Experts of a small language model: width 384.
Below are experts of layer 2 (counted from 0) of a mixture-of-experts language model. Rows are named router (the router's row for the expert), up (a neuron's input weights, with its number), down (a neuron's output weights, with its number) and show model dimensions 64-127. Each number is 500 + 50 x the weight over its row's rms, rounded and kept within 0 to 999. Numbers have three digits each.
After each expert's rows: "gets" lists some tokens that make up at least twice as much of what it gets as of all text. This comes from a sample of Wikipedia text that the model never trained on. Tokens count by the router's weight.

# expert 9
router:604589451471461614462497555524505606566504496467492658472547438482524461467508583555568414543444526514530534502483407442535509488471532472507417532492444513551472518569427418474537471574533522
up0:579524512531594497457424442536479482481451584450499454432453493565476448520580588515483460485515412422476514540611469472450487582461389471482460525473525514490443411517533554511552417549524552
down0:446547401553527474540359499481516518528512443595524508561447424460539478478506463418566418509547413488566510543537452569491447455537453559437483541405424446497506534524416575488616435422479501
up1:548560458498463568589581493544439580524510510542506508439598409522526608545470481517495438432403568466468493525587513481440508479612574489390485480420427476509565387525536498522550450485491460
down1:470466474460461488401540570380558467532485557447526547529455587492444573479453499478520447562561472571488483497452642545570503557507497480553402547535569622572533430477494441507375503391557526
up2:546504465502408469417518508503511512545491449477466523441548503487528489503473553472567497459512455534560513444517471418504528502544610451411508462408542517415489481530453445420520506499574593
down2:561404508476504517522515557459481606539438516494459456551502501470503506511391588510493486537513369482513357453420524542487574494461466563475526506558516563544460493509576428521481454552471430
up3:590575543586451647549547428484562595428504442608481469487462568348546566471583544448551595534452541493515512503541493449476551466501432485561538560492510497461504597550412461470571458602528509
down3:503536528473505432560474533451516430443511445403471563479497449493501589469466535501531451460512505454544523507487561492489495542547538537430499462510443561553505441447593548472464487449440492
up4:527534483527459554554487450468411497501526539580587553484415468549584482440450507436498472527502544509476540501513559539479482459465582525464522512486402497526458466502530451504504529433510469
down4:379439492487589441455438456469463436537494413542467432583488521533447509551475479485432447540513563532542529615524473522484535506527428382523507384562510526430472513448521481563492568458487466
up5:521458466455483478452478525465468495609551434459537496487526529555498447491550489466529563471526542449546591508497503546551514496644461453534452510524493620525503558456524626440567519600486592
down5:576357589546453453495494474506479471499575513548524438503399543446595487526456563481487480542467522565495472532475514547496438435532570511470519455460456537557458484520542535551497472505485514
up6:515457407525453502595502482475445518491370491575453569569508505437579569528436508545514517480427489453524562483519486467502423424455599497560511432532466452404551512516430460487494479530474444
down6:413608504490539504492481524482538412487536470577484504466460531488467489493503548571499502490483522545500488536509459497466592530517490480521478467574529525482610523467491521469489477520569505
gets: ".", ",", " and", " |", ", and", " was"

# expert 5
router:439558449511533472453527571435497552486511520509529569446512484461432485638532440604470478474444510475469524423562534447483505532475544485536554508436393438602624532492485551525561570439578481
up0:551545389367567388475547495544482584550470460471502532583527397476428462434469538458454474497520519440497541528481417496648537517480546459500435514481483474496531507552546512529528490471492471
down0:583576469492388491491472469501485543420509518528419512482454475540472527435437437480505514437525494528545524560497524491505477469537560543509511561423498563536518535541475536558525483598392489
up1:556499534530542448449547568527527531492488465460520425571507562540405531569438502401532427586486559463455553534556534465487482494564429504466497550517382527588490522545449537500503539480590455
down1:485432514503539505520535445473531537502503548625509509471555569512589498482500518481484508455503499491515523529418511460478383510447559483541456520518477473453481552420519402503490554536530530
up2:489503552537516581406517491489450444482565418486434563525505506443587482500570455504447471499549441498462582477483498532539532561512463561535487594571548520502476465404605435616447461525519489
down2:552514545445492499543500457578512524544423478506382447626546540521474494532456531492480412446439568550599347461476520512469493500528457452429512516425430470478500433546412440439412584602510464
up3:448511470511443446548482580436467533429534506485349497535581548594512482459550568451491458599452511494458481500489493524531515454513503531590508567491552592596464458513560512493579554445494406
down3:491569528460521512494512464408495455499585549525430597524425467582486565540549439536528501497466453510523461493462429532385456465559480511397488574492434449485481469543508503459445506364527537
up4:519416443558458500614434451454441575537477548416497498592516546479456609514509509450549497512477411358548481455572536414491456467560555539476556472513445621445423500489502441464510525424569425
down4:445469419499536562526518445574511536533453556517465510549553509427529412477540443520584496435473509520411460537539395514507459546490411442493555427480521503512538502487548501487480541465488508
up5:455593481533575425484535513455552550544529533449490453505563590451410471439497452524473510555568438509548554575488436510485476558556559483426641511493387426471495472568510516505471501407498504
down5:467488448454503517565536394507569530485457504531510505444526450569456493526459574438485576570472542520417416473438487560533468493582532490515377490493492460590382449504472509557490501497540473
up6:511500522517558545434512485541515482543562498473436496492594504494478504531514545483459528453577488484477538555520472482439503509530594549498498558632507452466571500499458495457657589545475586
down6:430512436570510483439542516528422422484411470479596500519576409572578523528570462540570482527534483543549424530378483423507527548473532406502553420515502455551563496486514507530498441459438467
gets: "1", "2", "0", "3", "4", "6"

# expert 8
router:475543493526526425437460555477510566479558475502569497451469453428506438386477495517557499493465604553512466592509468455491480506546560604454450543424550523506464458462454497431478574500608418
up0:507522452623453519497529508530413572565518524444596400478495445410460464543522482541529506489511658465507516444473489542523474460622510424470511608543509475408524511419530514509421593492515573
down0:510490461463376526523520503508492606499512487515574515493463542545532448453510476513450594463468521463530489481484467578418549446532569507552486578499448560465503428474571556457443639508477527
up1:454509522465453442508477473483496484497467542464551518433491528468502501431430511533531549471470662520495572609491509493564575525544408527544488496470460508536574460486496404531477501465510487
down1:508483461511520471461576531417474602488463552543486572509609428522491486521470463412454525542515463457475454484498435566512552555486543547479518550471503455472432454454444490548484572487608527
up2:472563519505567538503458584432551427501482503566595464458422360561422495623533439448411355459606560486529508443509567494461444568471482526494519477528521503477483488524476497394544515631469511
down2:491428449516516568510521464567505520534511339473394502598522609486542474474436524484432515551487484587431559540470521462533471540584520553414422496510574455509417495515561570504451509614575471
up3:525434507432506539437513530516515499532547489466406597565472457413473408478341476455485481548477524505496533473535396494493470512450581464468557459494475491387515483494514459577500367488462414
down3:569501550423495498420498508409504456490516569487455522528492419464488483483435478470505483499515399510557515357448532507488521475551557415534557634534430537496499414438504486526544571528438442
up4:468467507535514495464539534435480379555504516410385509522468419476451457463440523431408456474550471493521521499472547594495425498472480507575577555522678511510480521413535415510483469543441486
down4:520525437500421499596446529536442527443449473484482475555449464420485514411469419488497407503598400489475463521527428459443509548476438510477505485542442428507472505531458557568526504475569548
up5:497464477470495523538394547547400525572485489467574540443523478493565612459437508446572467512514506663536462552562581506464507553497553535517510410507542530546565518463462434466561518426508402
down5:579542506545506504554550531520597569420450462487512409485490454473391613456538412531523556543571508525475488474542532463519525560421480465457507536508449580438453460476496418507468440573418506
up6:565536470513461534461477435573515487553451528484534409541521505517505439453480535500488457517408463453495358574507483459446454507508519457489641440530475544484502527432534504519470541511482560
down6:504488480488538417467450588569532403506518467482472487511577508555585446474465507502518529432579474577485480505480436524529515495413524462493547632491562572520451458567567502558431456502462420
gets: "\n", " of", "\n\n", "th", "c", "at"

# expert 10
router:488532495467516427485502524502500510600489422543531523466481497444444426465482502590506568528515575392442526455468467474454576488555542462512522536578348500478452505501481435395620550549536530
up0:477487486490510506459476482446509487547380544440524548509482460446578474598432413521608494530497449484532550590520447428446480519537470554531569421539518488513562544386523484548444514596489578
down0:418556555527452485468440487478497408584508474517511485406515454504544381516550506466458502571579489387452511465427450516556449498493516328550581577463604507468540547413463500507475497554488537
up1:435480485483427552551493573519469439487508457482531404534441487554535512470417460463489563466531495521553487422430525530473456455496481416485506445436478526492416630528504503506574530504516593
down1:553506528483517541570512439536523550460564573437569431580513513514470497553534480439470438480496525554577565543375527575476492462471524490512453400546464508518441483498525522441380509500439525
up2:504470478495481591581498450495455528515520458628401393644443630466486503628501440500485522456515459445414612473492508510531377492489531444532498568432409534518566508533468459586448453481515528
down2:486486489567548488476453412513542538519495481499512498521470407551488357494446418471519526487423495485531400573446454493482599454431552454466471484442462411526408522442502580433437490535384565
up3:493531458445486544429447438562470462462536433547446428518513565512483516480466508548462565515590552494511451513446467595488475439499418584627488586459517550565498459572462426502511461496529499
down3:563469569519483453509575572492478525656392551512499433536504470508435526497430534558629469490509538416442479472380539569547525586437495635467590448499492527568529601514504487541554423410481524
up4:595496507506512575505534577535534429516566496423466570487547455525490441573502455594558610494537497455520349494495421539459450537584484457514420589475491528523442398452529540528482497545492483
down4:543427508531514476514487413537543506513503495502440378477509504505491500486489434527398510510538466547458534587511511493670471578445466509465462447568533485502480557438520613503462571480439511
up5:493516465507531427547500414512525493502478481458602522352429450499468411480528508400423500409618465547486452592574408513475535494569476459500546528490516584403497425521498417495481513509508481
down5:533525537491454571505471545484541459516479490471430464463499476559435539425441479569535404568571472551519561493527490561534507558432401440439492545509584584628441438546511464401507532490497527
up6:512467494498543475486582542427423524545459577613453378472542526477456368503437566591459474540468488468504530505504443516501595527466487507445598554533446498480537530517503510458575585391441558
down6:524483428469434541557521441533505474557539498644489506526588543462522527513600542512462445557435517524508460463480536485563537563434470489485532442448518439514329497409417418505461464502535483
gets: " |", ")", ":", " |  |", "|", "=="

# expert 0
router:457539495445518482475467558486385468510469541444589469464490467503464503492558548449447483464563492534473469427520545483462476469497528551519429530473435480477515450564462426442517471429599524
up0:553461499522482525439550494491506459502607554561420486408477537602473543506605461582540474575475542497524488548515503548462539489541511571519555572509459478502489434505485437421497405530478548
down0:474497530496503486528398504508552443416442559553505547547520499436487489550585475451486476485490458467610406608462575472440499472515498499576539507527509579437469465424458561489458552463472551
up1:588485568475506529558417637506571498529531520401518514420507480500545409486492440424523445468564447505413477467524578500468459432435475422563495436495537484486475518520544463528356561420456428
down1:496440546487561512427528506450457411462425571550468458500578420396421525566511601533499537469477542508543451413518481470527499483556511524437482612517539524545492482507505554444573452546539548
up2:523534538489534528452447494522592482527402521522517478480518494543543416430480494443539489504459456630482568467626530479347485480512538493509599573490580614496502508510571446483537441515535515
down2:531485557520560549578534470513506457482456484502422519524435522430415472581525470551494472559589518449509505441471511478496489416501497561531465441606396509468459513473479522500454525616521518
up3:594482498530485478429458464537612514464492509412487493461489499582423463455447536481478579517576470446460488519485453502538414496512517469500502445518547428505432499569442394501390488506489576
down3:478541490511495483558494537560428551552434418542494462504520394500470560607528561534475483591478520499534431452530451434453458452479572577466460524501508545517501468536522519391563445525543473
up4:457515497488581517516455540442520495446501618480439427391511469500616548474521432543405570568382498477534521482426511597474388477518469473487521538459508475484501461505586460451511461542527462
down4:516573461571467476491512483532503446429475451533566561638498556478456407489558541459452464438392504462508489645550458480483506558507489578468532485615447520603474520438450548524486467551465472
up5:432544481427522436522461460535469527544435481515512455395494537566488514502519507478458488528531516536504525498496467470568501482444407535369518532546500534461461509583560599464523494507558449
down5:563485503560572472546495490462514466479427533497484538584483492434443429535499558553600464386504525482511505561536439510463516502562558565555447572478502504488513534477485443551493506505457536
up6:448482531508543511529522450535516507499466531492563505488571441493524593498443414380515477473465560405383504345501442420505443480496522518480548551546477465541486504460536456488513435470444489
down6:528441547599463511541498497467507516575563527508470401478616409565495430536556509472517514508508537557485476537559462583515498406442519472444518451511423569536554567534523429450433535539469485
gets: " the", " of the", " The", "'s", " in the", " a"

# expert 6
router:493535537427553673467531487476521522508514486532432522475561477522518626481429606484502532507517437440472586506540456524492442581566527545442527500541499384504383514411443456485486423386471460
up0:561533509557510455459416487513560520496508593457536574561496433394491560602436466517589435617576501470515594496509520479517464581565442487498464434499586481550558465445510521511371490496499439
down0:498454431464442448504502466349472516484429458420394490525505544552445506485574511527473460477407416513453511537475460427509458476542441605444460457572495487433557628463467562496527550497510434
up1:480462561445447529510442497481471491506488417506521417488559539448510549578559525550569608543484496477533476544494541555456572508476430520567509489422529468501443525540494494481445488490405474
down1:441490548493467571519541411436390464539555435448531505515425644385457531517492440424448447489511441546453453492460302489484581379471461505481442516511536502540542467450450527465511576464520573
up2:509473440460546546417437511501484545431512435457468575510585541614477473505501461408481483596528519546366524536510538630492512533443535490560541534557565442470492552420431505543526499555514582
down2:511473497538423474436515484508415429580486566427442443488456468521499459482473512582539491542460436492626428470498525372484462522559482542420461373484530506514469493621657447505379527438526549
up3:524518500423514571483572471500414400563528509496424425482419523459429529461537483505431517399567534537514552489389489587596483524436518499569469559489500463487521392517582467469464375497530480
down3:455459449487499511578487450485525476474443431538597513503517511560550451473535492475451443450437526523502460482541509450416494644491422560524475438431522510409433523468514501566499476531429525
up4:507519531499539558502527549490431534527463533435448487532528521424456522535431400523499440513504433472492483551558496474406555455464495519553516575517409511499478587476504524454464424450496490
down4:530438548518399538476476454424550495541465512467500494606449541497392544545543529451595479476500481483492634423427469472520446559523514485422563468537492437529468574466523451504547551542555505
up5:508572466410513543527561441505453560554518451467607425508500458503543450519523503384500504426494471510518565474471465511502540576529494552538396501520455490518422575559509514438526528448516530
down5:535467512498520458560469425458475463446479540606466538426505415500544407421535560570495588463457448479431572532551537428468421474515415499559531525465609473483552492432500468610514521519438548
up6:546501500487465558567536579509535522474564513435349474492499457476445478546535546428553475498461416624484490478498473520521488538611397489458516506501543516530530479514539482563537538463493592
down6:577603456520452516585497485484498558494492418590444395606559515475547458395605532523459408396528489487520478547566565378508541612544479531523537520520601505567525477503516445455418461533474470
gets: " | ", "\n\n", "–", " ", " (", ", "